{
  "n_layer": 12,
  "d_model": 384,
  "d_shared_expert": 0,
  "router_score": "sigmoid",
  "normalize_top_k": false,
  "routed_scale": 1.0,
  "init_std_router": 0.0234,
  "vocab_size": 8192,
  "lr": 0.00383,
  "seq_len": 1024,
  "dataset": "wikipedia_en"
}
Below are experts of layer 2 (counted from 0) of a mixture-of-experts language model. Rows are named router (the router's row for the expert) and show model dimensions 0-191. Each number is 128 + 32 x the weight over its row's rms, rounded and kept within 0 to 255. Numbers have three digits each.
Before each expert's rows: a language model's description of what the expert responds to. This comes from a sample of Wikipedia text that the model never trained on.

# expert 0
It responds to: Middle digits of years, dates and money amounts such as 2025, 4805 and 1,700,160, plus assorted word pieces and common words like not, it.
router:121116116157120107095170166139155103083136169090178158085096078162131108089163125161121130138174121124115140202113168108164091067165136161102136133144112090180200084159178138117113129104104098111067156094115132151088132128136138131104114061074076118137120166103089095154117159111164114122163107086133197153177161115141118130107125144165073138109108123167144111107097144178113107101052149136114106089060114106218145142113122090156142112114157104137094112132135125134107111176148151112093105096165141133178108154132183148171155115191116123163159065121077128113119138111112143112

# expert 5
It responds to: Inner digits of years and measurements such as 2 in 2000, single letters, word-middle pieces like mu, ional, and words such as place, Street, including.
router:122113139138114105090176184130163112107147142118123157073090091155108114122161160162115111117169112106105117182085169100152142054161120180119139136153119080182191096148179131131098165127112119153087124090130094176088123109153126150100145077082080148150118163133117101171127150119147108113167145114122166139170145092163156127119130160155119131127109116187150124140108131191089122103074165091114108098070136113207155151094089108141109124134146118158079091134139146182117123175147120117090112082169149113202121145126179165158169111168128175142155094123099122121151141080135157120

# expert 13
It responds to: Pipe separators in wide tables, digits in times and dates like 3:19 or 1:32.4, and word pieces after re, cre, ex.
router:108101129138130090086169168144132093091157144103114134078083105151109141121165131170115112116156144129112153171106165096135109045176104168095155116150102106182189124160196101128095135117093109117077138123125128169087115127129132161097146089053090122131127130096144092156084129131124102105142125100133191144171132111138153134120113149184096141121062125172127147123110117169125095113078153110128119081118115103209131131097118086145116104123138107153069098135155147143121118179150122107100119097139117131185092158144186179186151119174145149117155112094099125106170127084141143115

# expert 2
It responds to: Digits inside decimal coordinates and calendar listings such as 122.4018 and 407, plus list labels like Authority and dashes in infobox fields.
router:097144126135125105095159160137130100086139165098138118084095091161098126086163136148121113107177152133117149173084175116169101038173108144080138103144115075187194074151167123141112137115090109138064146112127127125067128092148124162091133054078074139133108168107102093173123137139133107136163112127121164128176151098137155128115131138161112118118130132175142145116111101166100104124081165101132101097120078130218125124089091108148114107132123103172091063132125143139100095166142117119072113088172157167177139126126190147165166107163135131141153085136116087109136128116101147112

# expert 11
It responds to: Digits in coordinates and measurements, spaces and pipes in tables, and common prepositions in prose such as in, by, to, against.
router:102096119153131100073136160148143098095159164109146134092086083173167151115165140166112106122181166122114124186135185123193140058192125171097132127142111098186175078164170090135121175109109128105084127099112109135070138099138149164121129084072065124144110139108110082164089143124149118119193092132110180171195171125152189132129120165173127124121136145160135120129114122172084134116085195082116103108098097113209141123092101095168122090134142107148082100141151127131111126181126142089109085102173148171174106142121175168162157130214143152162161091108081121116124134118124151133

# expert 14
It responds to: Digits just before degree, minute or colon marks in coordinates and times, such as 0.55861°W, plus place names like Missouri in infoboxes.
router:108110140135127099086146179130128117103146122130164163097078103159101104122160146166086108108177165114134169170093154117134143062169121169101128112159099105193196098146185096135104133111101108121098130087134118150071138113128125144117144087084092148117153155093105105142101127109177097132180110109088179147191137125153148123111142159188096118134093109176134140130104115174134121090087171098115098092110130121224159110108097078129120130136130112149073101142128149131125096176138119113100117092169110132187112145143193171150167119158139128168148100149096118115170134125140169144

# expert 10
It responds to: Spaces before numbers and inner digits of years in dates, lists and tables, such as 1314, 2009, age 58, and common words like of, the.
router:109133123152107122079163170141132118090146157104139135083092115150139133097144155147106126111149088120138150152092172091168111061160111174123121108137128097178190069135172115111093124134100129140056138113142100141067125121116137130109100086084092148138150125101108116135114171120139096107152115089132180152162138106167146133137128149177092121103111102172129147121109125161112088133071170104127101104090144120216148112109112090164136100138139104149077104116131155131101116168159118117092110060161149139183081170114175160167161103174130164135143112106110109112128161098117142125

# expert 3
It responds to: Spaces and pipes in results and roster table cells, colons after infobox field names, and capitalized words such as World, International, USA.
router:107114142118120103094171155147136102102157161096140152088100077146105148141147143140097108126163141123141145162098168109129129046167096149103139097159133088168194107136179141140117139113094104142077143094128109151063146110119122130085111062070066163133128122090105099157127129120165120083146134093117174144185151110159145141104120157173092117110113108175140135137101140159117134084057189140112122096088139105214144111108114077151147122102145097148076101118132156136106106160141133090115108104159164154212118125132207172166141117175129143147141114107098101102120138119122132125

# expert 12
It responds to: Cells and separators in election results, track lists and climate tables, such as blank cells after party hold, time digits like 2:16, degree signs.
router:124106135137128099088166158146142111107149134115188142075084077157126162126154121135108116094174145115121115173108177067147115076170106157094130109155113095187169115155173115130119142102084133124067136099114113131059116134107137141100103066080062148131133125098098085138104130129144089100173132135121167137180140088150154108112131165190128113105087114168128148117120121166091112129054175124132091106079100099218154118084112076156135133132144104159082072126147139125143116170146122113095106098163120129207108122123174179149161106162140140144151124092096119101112134119138125113

# expert 8
It responds to: Wiki heading markers such as == and === at line starts or ends, plus closing quotes, periods, slashes and table-separator rows.
router:117118127142080126107172190128111129106149128119126121053115090124114139116147154094101066124187144167130125170083136104129116056187129153129139097181102106186191082135161132164141115071079079129063113094136122140100120118076133130094150061145078149124149182072094101154115143133159115093152083105120160127198144105136168162109122140187086134063123146203116129142084173177119108110097182115108128068120114087195146123091135083119109112148078101149121105115173153130125121170118111106082125115161120149140119171177142222158153146164110132159157123134146134114174130089120152151

# expert 9
It responds to: Middle zeros in numbers like 1,700 or 1970, and inner word pieces such as hi, han, to, m, plus sentence starters The, However.
router:118101148131125102092149189124126112082166173117161139089095110158081116129152154137103124102179112131142161174097176077150121056193114169115139100154114097174187044140184096149107138121095101096084136104138087174090121111126144121109131099072056131130148136094116126126128131119174095109163111092125185149166163119151163135161115172178089128126093124193136126135127146187148097111103131116124090097109133124215136147122107074129118099123130119132068109141145132141103123154163140061114107109131126111171100165120179151159162114161139163141159123151070124116140110115141163123

# expert 4
It responds to: Second digit of a decimal coordinate's integer part such as 51.98 and 24.90, plus scattered word pieces like Command, List, wa.
router:117128111150114121094150145130126117109176144102134156079079098140135138140152187147110119096185139111144126189100177111142132074155114172111142111139105097172174112128175114121115129127095125133062123105123122123082138136131128151100125065082091126155104134094133089129111135146138092116165113103106210156176153115143128141107123147204099109124112109160131137143121133169112118107085159091123101097109110103231142092079089088134124124122130119152079107125155145124077116177150127106082121090175149117192091154149176160140174115176119140159146071116069116106154132093122182123

# expert 6
It responds to: Spaces, commas, table pipes and number words such as one, four and three, often before digits, plus digits in codes like SD90.
router:101092128166122094086165172164121121093161149102164125103067122171122131139194134150095114123142164114145139184123189118151091102125088163097141131127120109190180127179164145122083149105146097117076131105151126147081112127092132150105115062080106154164145159109124090156082135124162101073133120117108158137190131084134140115111119191175104107150146135152115105124113152167112123139094186101135139120120130135206144129090123109152149141099142120184082111109140153133124101171141111067106108098126135177185117143121189146149170164162134125155172122101086107134151146131109140118

# expert 15
It responds to: Digits inside ChemSpider and other ID numbers, sentence-ending periods, endings ed and ing, and capitalized name starts like B, Ben, Richard, Kim.
router:117124109162124090108119168116134115104150139089159145069085117162118141104148165160103090102157146117116141168113166088148128062174082157117120121149122104199171107145157131125095153113100096125077128121129111145066122134109161124134114088058059147121153143109120108157126148135171096118164091118113177133165143106147153131130119155181093148136115108172129123142097112178089113109043165092109115095064107114207148116115098055134129116136148103135085117121141141131082113182142111124101117092186125133175074155122176173153157112202119142140170140144103112108129136119122165120

# expert 7
It responds to: Trailing zeros in numbers and ranges, like 6001 or 2586 00, and word-final suffixes such as ity, ation, son, ley, plus Inc, Total.
router:125136159162125094080147158135132110080141147113161143071077107156108126111170153140102134115171117132125130170098143126169125050174111175105147131148106104172196119147171134135113123108104089124080132098128103126082108138138158215110152081081061118149126127117126088156112153143146136119163129123119194166195168111150176115144121160169084130117109132181143113132119126170121105119067163134118116093096125097213107135101114064157121121116137123130081079132145147119124143173136132093095098070187155121202077161119157171159147114167133136137178116122060131111142141092130141124

# expert 1
It responds to: Line breaks ending table rows, infobox lines and paragraphs before headings or list dashes, plus then, into, asterisks, and name starts like Mc, Ho.
router:100108121130152095086181130143119137094171135139156151117070127154122126105193134173121121120206127157093125158116128136166102108163103114078136083099141140176219106138126141151109125062090115121134097133117140153143133118142116118083153040112118126103140179120149112148114136145145119051136144109121125162177095097130143128131073174153106107148112152157127115116103155177128124117090190120153138094112113123213153143137129144108189104117096078134102082204122119132113099158126116095095125115191140145196133139111132158190183116174137132154154138117151184131149123103095138142